From a checkpoint of a small mixture-of-experts model trained on Wikipedia.
Experts: 96 dReLU neurons an expert, a softmax router, a shared expert of 192 neurons.
Below are experts of layer 2 (counted from 0) of a mixture-of-experts language model. Rows are named router (the router's row for the expert), gate (a neuron's input weights, with its number), up (a neuron's input weights, with its number) and show model dimensions 192-255. Each number is 128 + 32 x the weight over its row's rms, rounded and kept within 0 to 255.
After each expert's rows: "comes after" lists some tokens at least twice as common just before its tokens as in all text. This comes from a sample of Wikipedia text that the model never trained on. Tokens count by the router's weight.

# expert 16
router [133 169 146 126 117 129 179  85 109 162  69 124 110  72 109 109 147 180  63 106 169 102 136 158  64 139 113  77  96 145 158 181 185 151 114 119 112 166 122 129 110 135 155 113 134 119 125 174 101  81 186 203 132 116  85  88 145  89 153 126 178 100 111  61]
gate0 [112 137 224 114 126 209 123  81 149 111 162 136  97 154 104 125 152 118 108 109 123 165 182 149 188 126  99 109 127 135 154  85 154  43 124 192  98 146 156 107 135 156 177 139 148 102 150 125  98 183 119 126 124 135 173 154 107 135 101  85 153 109 143 157]
up0 [150 126 140  62 182 159 133 103 125  95 143 106 114 120 117 111 185 131 107 183 162 195 159 139 110  82  99 168 140  94 106 145  90  84 128 163 147 154  92 125 134  84 147  86 126 115 157 126 151 128  14  99 169 143 149 109 142 119 139 134 150 124 116 118]
gate1 [175 149 148 151 142  50 113 174 141 108 125 152 125 117 136 144 177 169  81 103 145 130  61 130  91 138 113 150 146 133 117 144  78  72 120  96 161 127 139 137 129 157  78 103 168 118  84  46 130 145 162 167 121 127 131 163 105 118 147  98 196  81 133 135]
up1 [150 169 151 118 180 151 118 113 136 125 110 106 147 132 133 113 135 170 131 129  71 139 155  83 104 253 112 100 147 188 127 137 131  77 141 117 103 148 117 126 103 170 126 144 120 137  87  85 106 110 129 124 113 130 100 118 124  96 158 135 157  84 136 126]
gate2 [ 74 117 121 138 119 119  78 108 171 162  71 144 107 178  84 110 110 126 128 100 114 130  68 143 127 159 129 157 154 182 170 149 137  39 150 112 142 126  73 110 134 107 144  42 128 193 114 128  70  71 117 125 134 151 170 150 114 139 103 132  97 126 154  93]
up2 [100 116 134 118 144 112 141  88 202 127 114 140 137 142 105 141 139  58 115 108 130 141 129 139 119 134 152  99 103 113 169 117 139 113  79 181 130 134 131  74  87 137 179  53 117 153 148 149 101 130  63  78 178  98 113 126 118 107 118 120 214 147  93 118]
comes after: "1", "2", "4", "7", "5", "6"

# expert 21
router [130 121 138 128 149  95 132 151 136  90 101  85 174 116 140 119 130 150 164 125  88 127 113 137 157 132 147 151 146 167  92 150 157 155 120 108 138 143 142 134  83  98 160 151  61 170  68 183 188 122  93 123 146 130 150 150 205 162 108 117 118 177 158  94]
gate0 [ 83 172  39 126 151 152 143 163 129 136 144 151 152 133 187 111 160 112 152 181 145 131 102  85 130 172 131 176 121 114 142  88 115 134 138 137 136 131 145 200 184  80 129 155 134 146 140  83 125 159 134 110 139 142  72 167 203 142 144 144 117 102 181 140]
up0 [ 64 164 125 151  31 119 116  82 164 156 140  99 134 147 130 114 102  57 162 177  78 151 125 147 120 127 130 115 136 150 174 117  99 131  63 112 140 150 118 122 139 122 160 158 142 165 111 152 152 230 144 123 150 151 116  86 146 118  60 101 160 100 135 129]
gate1 [120 111 160 105 163 131 111 132  70 152  90 245 109 138 150  77 169  73 114  99  81 109 185 108 138  79  97 122 195 149  58 123  93 147  93  91 143  68 113 102 151 132 186 119  89 138 197 180 174 136 119 106 129 133 128 108 169 213 154 132 128 179 146 137]
up1 [ 86 124  97 137 110 116  69 149 159 123  67  71 130 148  55 146 149 152  77 104 156 121 121 110 128 144  94 120 112 191  76  77  21 105 124  92 101 129 115 116 152 124  95 132  98 134 181 132 143 118 174 156 136 107 100 121  82 214 137 142 120 116 186 147]
gate2 [ 88 116 142 181 115 118 109 126 136 110 173 145 113  74 109 155 108 140 111 161 140 107  79 136 136 118  85 105 153 148 120 168 183 129 115 108 171 117 116 132 146 107 112 143 136  76 132 120 119  99 201  81 142 125 132 113 129 142 122 137  72 143 161 114]
up2 [135 110 117 167 116 103 100 165  98  92 114 140  95 126  88 150 124 110 163 117 106 147 138 176 145 127 148 131  49 102 131 108 147 118  74  78 188 151  81 139 133 118 172 132 129 118 190  96 208 104 138 141 145 142 103 133 187 100 132  82 108 147 135 137]
comes after: "\n", "\n\n", ".", "|", "=", "| "

# expert 12
router [ 92 156 117  69 185 119 135 127  94 117 112 150 124 156 143 184  95  95 141 152 122 182 200 107 151 149 189 123 184 151 152 102 140 136 116 155 142  88  98 133 124 115 117 192  66 170 150 140 169  90 107 154 144 166 144 141 183 197 122  79  74 124  91 136]
gate0 [102 112 131 157  87 100 213  74  45 129  98 116 113 158 131 102 156 151 111 116  89 171 174 128 128 147 124 116 103 125 155  86 125 103 108  81 108 114 163 176  91 160 100 134 109 120  92 110 135 186 161 107 161 144 159 104 131  95 132 116 151 148 202 125]
up0 [ 80 127 127 139 138 128 161  76 160 106 114 127 167 171 112  86 136  95  94 118 142  93 126  70  97 129 119  65 125 128 127  67 156 139 113 175 169 105 128 161 155 119  93 145 102 140  50 152 163  94 123 186 131 112 126 133 129 169 169 123 157 124 166 158]
gate1 [138 160 104  84 110 125 149 118 196  92 139 116 136 167 145 195 210 132 111  96  98 124  76 137 139 126 190 138 142  63 161 118 146  87 111 109 125 135 159 109 132 143 140 154  71 126  95  88 140 124 209 104 137  97 103 151 116 103 123 140 131 161 120 101]
up1 [121  94 163 139 172 114 165 125 130 111 112 103 131 103 102 162 149 139 162 135  89 169 144 116 148  90 190 134 138 126 104 155  74 123  68 125 138 101 111 121 165 130 199 115 140  99 139 142 111  96 124 175 129 125 144 114 127 150 176 134 114  71 131  82]
gate2 [101  99 141 152 192 133 197 136  71 140 152 128 183 151 104 134 144 137 142 118  98 163 151 128 152  92 162 111  67 131  36 126 125  90 115 113 116 150 125 131 126 121  85 141 172 113 125 103 105 100 115  86 145 115 107 133  81 166 124  93 149 140  87 154]
up2 [117 122 119 139 141 120 156 147  94 135 129 108 109 119 143  92  88  95 153 102 145 143 134 146 158  90 198  94  67 155 145 143 126 129 113 101 105 174  75  84  83 128  75 126 158  83 131 143 122 125 156 151 153 115 129 203 116 122 177 156  83 129 141 106]
comes after: "\n\n", "\n", "==", "| ", "-", "|"

# expert 25
router [162 171 131 124  76  69 147 115 108  89 134 146 123  60 138 150 174 147  73 128 110 116 143  89 125 112  63 166 172 171 128 126 115 178 140 137  98 148  99 162 124 154 125 123 109  96 141 125 134 121 142 154 155 130  94 120 167  94 100 118 104 131 117 124]
gate0 [ 84 135 108  93 111 146 163 114  56 117 108 125 121 149  84 158 135 119 191 171 134  66 118 140 126  77 192 207 106 104 149 166  77  84 144 110 171 124 156 136 127 121 134  89 127 191 187 126 115 138 146 125 120  90 156 166 166 138 131  93  72 110 119  89]
up0 [147 159 104 208 134 155  97 126 142 160 181  99 135  91 143 153 140 122 149 129 177 107 126 160 119 160 123 135 174 170 104 153 132 115 153  95 101 123 158 126 123 176 151 126  88 170 153 152 148 108 134 159 172 120 125 178 110 126  88 155 180 152  94 177]
gate1 [ 72 158 150  80 126 139 196  91 119 168 108 140 119  94 136 136 213 118 142 142  95 100 106 140  97 143 101 164 150 119 128 113 112 102 114 132 118  72 141 119 168 154 172  80 204  85 158  95 136 110 128 165 112 115 164 113 150 135 112 154 145 126 129 110]
up1 [164 129  81 160 149  80 155  95 141 101 121 127 110 125  78  83 117  94 141 160 111 145 140 151 153 174 188 114 135 155  65  96  80 136 105 102 148 213 117  96 123 123 156 137 116  94 123 226 148 142 127  66 135  70 188 140 172 132 125  74 128 103 161  94]
gate2 [148 179 136 108 132 119  85 105 171 111 148 141  90 122 108 148 145 165 118 116  88 136 117 116 117 165  63 158 130 119  82  97 116 125 104 134 183 138 145  97 135 136 116 124  99 118 167 124 156 148 114 164 177 114 146 183 148  82 140 116 138  84 106  88]
up2 [ 85 164  73 123 136 115 153 139  93 166 125 175  98 119 145 130  81 136 142 129 113 115 159 124 108 120 164 185 125 159  92  89 119  98 112 190 114 135  73 198 154 156 146 111 115  99  81 157  79  99 157 140 137  74 143 103 132 182  97 150 135 143 103  75]
comes after: " | ", ", ", " ", " (", " in ", "| "

# expert 10
router [120  87 167  86 134  99 164 146  68 116  80 164 147 172 153 209 103  93 128 143 153 122 184  93 152 164 126 127 108 108 141 142 139 127 134  99 114  95  99  97  88 135  83 133 129 168 175 138 123 120 106 113  90 139 135 165 118 146 176 154 108 140 151 143]
gate0 [163 124 138 131 158 238  91 112 118 160  89  60 184 103 126 224 133 118 169 109 177  99  93 149 160 139 123 131 180 129 103 102 133  54  90  95 178  91 145 101 173 108 135 159 109 198 142 147 132 148 118 145 145 142 147 110 132  99 153  88 153 126  98 127]
up0 [ 85 150  98 135 193 130 137  81 119 147 145 152  77 137 139 122 129 117 109 110 101 171 138 125 116 194 130  91  58 149 142 169 130  86 130 136 177  75 126 123 165 144 127 106 176 139 203  53 129  93 111 122 122 139 112 101 126 106 136 143 187 131 134 128]
gate1 [110 122 140 107 171 131 104  77 103 150  93 101 104 151 106 151 110 164 106 100 159 141 116  94 144 171 149 111 149 129 169 158 146 114 187 138 113 153 159 190 119 148 158 141 103 158 105 150 147 124 188 165 117  87 166  88 125 129 133 160 143 110 114 164]
up1 [139 154 144 152 114 131 203 127 169 176 158 132 118 106  62 107  77 103  99 109 110 192 123 156 148 100 130  67 117 143 150  66 188 137  86 192 140 104 178 120 174 123 160 132 123  83 136  81 115 116 237 134 120 142 177 119 138 188 121 154 117 117 148 126]
gate2 [124 122 192 164 147 137 149 129  96  98 142 170 111  97 166 184  87 138 120 158  50 152 113 158 138 120 116  77 128 147 138 104 132  53 192 166 119  73  55  81 107 142 110 131 105 133  84 125 108 107 134 158 151 132 117 137  74  61 136 142 191 157 156 120]
up2 [140 136 118 106 180  89 130 158  90 153  76 143  45  74 131  72 167 132  75 144 117  90  80 107 129 162 129  76 122 164 112 128  77 134 126 135  79 160 102  95 131 124 131 187  89 129 144 110 150 112 110 150 113 129 111 108 167  94 114 143 110 114 118 136]
comes after: ".", "\n\n", " |", ")", " =", "=="

# expert 31
router [ 88 101 104 151 102 139 123 112 142 108 123 150 133  86  68 136 169 120 130 107 190 134 126 185  92 141 174 166 120 121 131 164 193 127 179 139 130 159 121 149 112 113 100  59 182 106 160 124 123 121 108 161 160 143 154 102  95  84 135 114 164  82 103 143]
gate0 [122  90 153 155 100 129  93 162 193  77 124 166 120 128 129 155 119 179  93 143 109 145  77 148 119  94  50  69 144 107 113 138  37 155 142 123 142 169 153 136  95  93 108 125 100 108 148 116 154  97 103 157 146 144 171 172 197 173 136 145 146 106 120 199]
up0 [195 112 114 157 160 137 126 106 139  64 174 143 119 122 121 109 118 125 114 123 151 166  85  79 157 124 169 162 141 148 101  99  43 125 155 119 102  67  75 129 164 136 172 134 168  34 190 111 114  91 113  61 129 104 175 152 152  90 168 104 107 183  86  99]
gate1 [100 192 119 158 100 135 133 130 197 108 121 114 141 114  83  89 128 142 152  97 138 128 115 136 126 173  81 123 144  77 143  69 152  69 115 126 120 147 142 146 156 120  75 182 204 172 131 124 137 104  88 154 184 123 215  97 136 180 141 124  80 101 136 173]
up1 [125 135 119 130 121 101  84 133  89  59 120 131  75 117  92 141 100 175 123 154  79 126  70  90  98 200 208  90 155 173 104 120 152  85 111 187 144 106 125 126 136 122 129 114 139 126 113 145  77 116 120 137 172 158 150 136 108 101 161 155  83 176 132 154]
gate2 [178 110  50 187 142 161 117 140 159 162 115 198 184 120  86 139 103 117 148 101 154 124  83 120 149 121 135 122 119 193 160 134 139 110 172 156 135 122 151 115 155 168  50 117 128  82 105 112 105 122 128 154 117 157  83 154 136 151 236 152 131 169 137 101]
up2 [121 125 134 129 111 150 147 118 164 155  98 133  75 108 119 165 168 152 128 191  87 173 134 206 137 113 110 151 101 147  90 164 135 122 124  70 165 155  90 140 122 109 123 139  57 162 150 108 114 137 130 146 147 148 106 108 168 151 119  70 172 129 143 133]
comes after: "′", "1", "2", ".", "°", "ent"

# expert 29
router [143 140 124 101 121 137  61 167 154 162 109 131 162 157 183 168  93 150 158  82 104 203 113 122 165 108 164 134 116 166 135 140 167  96 145 141 139 138 142 113 201 104 114 155 120  93 162  61 146 149 120 111  99 137  90 156 152 141 174 110 180 146  97 108]
gate11 [135 168 100 173 136 173  94 146 119 135  85 145 135 143 150 151  66  97 146 161 127 137 110 139  85 125 102  81 133 106 153  79 161 110 106  88 131 157 101 189 155 146 159 153 134 104  80  97 152 159  71  88 125  99 157 164 137 122 147 108  92 185  59 131]
up11 [144 129 165  75 112  94  86 116 136 174 159 128  87  60 176 169 113 185 111 136 106 122  99 141 139  63 159 160 139  88 103 179 140 113  80 152 188 126 106 144 102 186 116 147 147 128 165 112  50 148 126 153 156 133 124 117 113 145  75 155 178 133 151  96]
gate12 [ 98 125 116 133 147 110 132 132 127 156  85 106 128 170 135 156  71 160  67 111 147 143 138 122  96 116  94  97 129 142 186 126 177 156 234 145 144 133 117 124 120  73 138 170 105 144 149 120 132  70 157 159  91 127 181 100 104  51 129 148  73 127  91 107]
up12 [ 90 111  78 112  88  69 137 106 117 225  91 137  93 132 154 110  87 119 155 153 116 102 132 126 120 128 106 114 105 123 141 172 114 108  89  76 186 121 111 121 100 135 119 103  87 127 114 206  85 117 178 121 129  60 170 110  75 129 170 132 141  86 110 115]
gate13 [108 174 156  67 131 129  83 134  78  81  29 134 159 161 119 189 110 144 126 172 125 100 129 123 111 116 144 196 133 134 122 171 164 102 120 139 147 157  99 133 181 116 143 154  77 154 160  60 164 138 128 110 116  99 124 115 150  58 197 119 142 145 126  96]
up13 [138 151 147 172  61  82  89  99  97 141 118 130 111 134 102  88 115  93 142 184 145 132  72 141  95  63 118 111 158 174  67 135 128 125 127 146 127 119 175 116 106 117 173 103 173 138 101 171 143  82 182 110 125 113 110 148 118 160 123 106 145 141 132  66]
comes after: " (", "-", " E", " \"", " O", "–"

# expert 26
router [ 69 132 104 104 135 163 151 149 120  42  67 124 157 119 139 197 147  99 123 156 101 120 128 103 149 135  96 109  95 180 115 177 109 136 116 183 149 117 107 130  96  92 152 159 133 165  93 156 121 111  96 110 126 167  93 124 196 121 140 180 117 155 151 135]
gate0 [140 151 115 126 125 120 132 132 129 136  75 123 106 154 165 144  98 117  53 143 162 104  94 138 168  96 152 139 121 142  98 160 132 136  91 117 182 109 142  58 147 116 120 101 121 128  93 119 101 128 139 117 151 126 142 157 123 122 209 127  56 171 137 161]
up0 [123 126 124 144 122 134 133 133  97 108 130 123  78 128  51 112 154 132 137 150 112 187 203 135 204 167 148 124 112 111 142  94 142 135 145 162  19 107 115 149 114 137 164 127 142 114 163 128 113  42 186  88 130 148 115 139  86 109 119 146 120 105 161 125]
gate1 [126 192  93 126 160 116 179 134 112 112 130 171 169 108 164  72  83 143 101 142 105 158 169 134 102 155 122 160 104 131  68 146 153  82 171 178 199 152 161 128 184  91 169 156 121 134 123 122 105 130 145 159 132 131  81 170 136  71 126 134 156 114 128  80]
up1 [139 102 117  90  99 131 124 139  86 163 170 152 133  51 125 116  98 106 153  87 157 126 173  90 139 160 142 115 117 125 143 126 170 119 128 175 136  95 131 136 169 156  75 104 145 124 169 139  93 186  99 159  79 169 145 142 110 107 140 123 103 141 193 132]
gate2 [132  56 118 161 106 150 121 148 111 104 121 133  66  97 148 147  70 123 135 124  83 100 123 108 125 154 145 125 101 182 118 131 162 149  63 112 183 155 114  91  85 108 138 111 127 149 136 147 117 125 152 131 165  88 121 134 136 135 122 178 103 173 162 149]
up2 [ 96 148  23 110 182 134 117 139 141 130 117  70 100 142 104 154  87 139  93 197 134  86 153 120 145 142 170  36 123 205 162 157 116 121 165 119 105 193 181 176 143 130 188 132 183 127  94 192 111 130 109 105 135 103 134 130  95 143  90 145  99  99 137 114]
comes after: "\n", "1", "\n\n", "3", "4", "5"

# expert 9
router [112 130  84 118  76 102 104  92 163 121 143 176  48 118 113 168 140 147 189 120 139 140 152 108  87 132 116  90 169 126 143 116 131 159  67  78 116 107 175 127 140 131 126 187 121 135 106 159 120 133 137 104  89  68  94  81 120 169 130 125 122 116  90 128]
gate0 [142 120 126 151 139 161 163 139 129 107 165 109 157 153 100 148  37  92 154 125  95  92 134 112  78  71 140 118 147  97 137 137 118 145 110 114 164 124 159 153 141 116 132 144 139 178 114 105 100 116  87 124 143 136 138  66 150 206 121 140 138 105 114 141]
up0 [ 44 106   0 206 105 149 122  87 154 177 118 125 128  95 129 174 141 162 124 105 152 164 110 152 108 160 167 126 162 117  93  91 118 163 151  90  96 129 121 156 161 112 165 145 124 115 113 181 109 109 160  97  92 113  68 127 153 156 126 101 100 134  76 124]
gate1 [ 97 155 216 108  93 117 114  80 103 172 168 128  69 129 129 126 168  82 115 141 127  38 127 164 125 151  92 101 170 103 138 117  88  74  92  99 140 126 115 165  60 125 122 145 141 133 156 139 170  82 134 137  98  88 140 140 150 150 128 161 117 121 140 119]
up1 [169 198 192 103  80 162 134 128 123 150  72 119  56 159 117 165  95 101 119 137  66 132 131  96 202  82 136  92 172  99  93 120 129 192 131 186 125 170  95 156 160 115 174 129 132 159 142  80  93  98 138 127 143 109 102 123 107 112 165 126  77 108  84 106]
gate2 [111 138  82 143 169 143  60 149 135 142 131 128 114  71 130 119 151 138  91 107  95 126 157 126 167  84  95 123  80 172 172  93 109 133  98 128 126 120 141 121 161 174  84 130 218 105  79 125 154 112 148 138 199 108 117 154 156 109  82 131 120 123 145 127]
up2 [208 140 201 168 125  74 137 112 148 143 170  53 193 124 166 155  94 189 156 134  62 133 126 111 131 118 151 156 145 139 149  91 129 131 121 114 128 129 105  77 143 122 118 121 106 154 161 177  97 106 166 151 165 109 161 129 125 101 122  76 129 184 146 136]
comes after: " P", " p", " W", " H", "P", " Sh"

# expert 7
router [162  90 169 145 133  91 144 150 106 124  98 185  72 165 129 173  92 118 173 148 135 103 168 138 147 157 105 131 172 115 145 101  58 155 121 158 184  97  72 133 127 179 177 129 111 159  88 134 205 107  76 127 141 170 121 181 140 131 132 176 118 119 142 109]
gate0 [145 126 157 126 117 124 137 126 115 150 110 144 101 100 157 154 192 136 151 138 194 127 169 119 117 138 110 162 202 135 169  82 101 142 134 166 143 193  79 184 124 139 188 132 111 142 124  27 133 143 118 146 131 141 102 161 105 108 176 120 163  81 117 120]
up0 [155 114  89 117 104 172 154 109 173 145  53 107 103 121 100 108 119 190 102  56 167 129 138 140 125 166 140 113 123 102 137 108  82  86  93 112 151 161 129 117 100  85 184 119 127 169  99 116 157 206 165 101 174 112 114 181 120  99 132 129 120 204 112 164]
gate1 [184 160 134 109 132 111  95 140 170 219  72 121 110 158  57 151 137 112  99 169 142 111 111 134 146 154 183 165  76 109  86 120 124 154 114 176 165 112 189 101 110  92 203 131 163 169  95 147  67  85  92 151 113 206 148 162 163 164 121 143  65  22 130  82]
up1 [ 96  99  53 200 134 195  56 136 133 175 114 106 134  77  99 207 118  97  63 152 153 125 123 141 144 140 159 141 155 100 127 192  75  48 110 109 144 111  74 141 134 120 139  65 198  97 127 138 195 103 146 169 126 177 149 113 157 115  46 151 135 145 163 109]
gate2 [128 148 179  95 122 151 139 123  97  93 111 162  80 146 127 104 109 124  67  66  89 106 107  92 198 103  95 173  79 113  93 121 141  69 167 106  95 150 125 115 145 131 143  95 162  81 135 153 119 166  92 166 160  71 163 178 174 108  89 137 148  99 167 144]
up2 [117 176 110 113 186 135 101  89  87 129 152 142 122 100 111 142  92 192 185 206 172 165 168 117  71 117 174 146 187 184  96  96  79 162 127  97 141 130 138 142  42 151 127  75 115 152 121 165 133 106 140 159  69  91 171 107 133  90 126 125  83 185 154 109]
comes after: " |", ")", "\n", " |  |", ".", "% |"

# expert 5
router [ 71 123 149 127 132 115  99 104 151  69 185 107  85 112 119 112 130 146 168 135 208  88 119 110 119 126  82 120 131 155 141 148 121 112  93 156 116  63  45 151 118 109  94 160 106 146 160 184 145 147 188  82 103  38  76 152 103 106  72 129 125 124 172 115]
gate0 [148  93 150 126  98 151 132 142 139 105 137 120 132 155 124 192 126  86  41  62 182  63  89 111  62 185 163 139 145 149 135 172 130 107 142 186 140  53 117 168 175 128 133 132 123 170  60 152 159  32 165  97  67 116 147  75 196 184 149 171 141 107 105  95]
up0 [126 155 134 141 127  46 195 143 109 109 168  95 122 159 125  83 146 120 110 168 151 142 124 137 109 150 120 114 135 130 126 136  41 197 136 124 192  46 124 121 147  94 130  98 149 159 119 175 108 132 106 133 164  91 120 210 123 191  64  92 119 125 158 197]
gate1 [116 133 124 115 135 181  59 125  96 159 141  89 126  58 128 120  60 123  98 122 148 125 133 158 156 101  55 143 113 140 108 133  77  82 100 137  89  83 152  85 114 208 161 148 123  67 150 184 132 155 149 102 152 167 153 136 126 122  96  96 153 136 130 133]
up1 [167 112  63 112 133 120 116 162 127 104 145 154  72 170 167 135 241 101 139 148 121 115 107 162 109 158 143  95 103 127 128 107  85 120 103 105 141 175  83 115  77 137  78 109  79 102 151 136 152 166 218 174 118 126 156 129 137 115 154  97 107  78 140  95]
gate2 [ 77 147 122 169 152 124 151 126 120 204 132  75 196 139 157 121 125 184 122 108 123 126 132 138 123 136 114 158 117 182 103 126 134 111 110 118 160 177  93 201 151 122 176 140 127 167 151 143 141 106 140 138  81 131  70 170 163 144  80 119 170 187 150  66]
up2 [117 144  92  91 114 104 106 155  97 100 139 158 187 171 114 144  98 166 112 121 157 100 116 122 162 142 137 138  89 183 220  69  98 159 104 153 104 122 150 129  95  95 128 140  86  68 183  90 121 152 154 125 102 128 127 129 173  81 123 170 137 154 151 121]
comes after: " G", " B", " H", " D", " F", " St"

# expert 3
router [111 100  96 105 141 128 190 146 156 106 157  91 148 107 120 106  99 183 201 166 104 107 184 149 115 157  81  88  92  98 130 170 142  84  91  84  81 148 198 129 130 172 118 191 131 162 148 143 101 170 105  81 132 115  96 142 135 124 136 139 113 144 120 152]
gate0 [107 146 143 167 117  51 110 112 163 187 146 137  83 156 127 125 118 165 181 124 191 102 140 148 170 112 134 115  96 139 133 192  75  94 121 180 113  55 161 144 145  60 151 158 123 140 151  62 148 127 146 142 168 114 116 130 122 133 115 151 149 135 115 134]
up0 [ 91  87 141 112 148 120 124  69 153 116 173  96 122 161  98 124 142 142 161 109  89 104 201 153 144 129 145 116 105  90 170 135  76  18  93 135 130 121  89  89 161 137 113  82  66  85  94  93 125  90 193  78 150 105 102 128  48 146 170 104 159 160 123 155]
gate1 [205 134 139 120 124 208 157 135 128 131  75  81 124 145 112 144 175 116 143 125 127 109 117 106 119 104 141 133  56 103 122 169 133 107  90 140 144 192 145 115 207 111  83 138  83 161 172 145  84 133 161 138 114 159 146 126 143 165  93 126 122  86 167 112]
up1 [105 125 130 116  89 160 157 143  87 101 118 167 179 196  80 186 118 157 101  83  91  45 107 150 113 151 117 108 177 135 104 136 125 155 122 161  92 101 169 146  91 162  86 122 166 175 147 143 173 165 110  67  80 112 117 131 116 149 135 171 125 108 168 144]
gate2 [204  97 112 108 145 110 138  89 115  97 115 108  48 146  96 144  64 166 172 168 121  41 141 130 129 138 113 116 143 101 111 127 132  99 165 133 119  25  84 107 138  98 117 157 191 208 136 172  85  90 137 111  63  82 109 119  91 145 134 154 126  97 106  80]
up2 [126 111 136  90 175 132 145 165 195  92 178 120 126 132 156  81 164 167 124 136 135 117 132 146 170 124 147 100 111 117 211  96 120  84 106 156 132 168 177 118 148 127 115 148 191 103 120 154  96 144 107 104 152  33 129 107 109 120  97 103 148 146 168 149]
comes after: " T", " S", " t", "T", " | T", " s"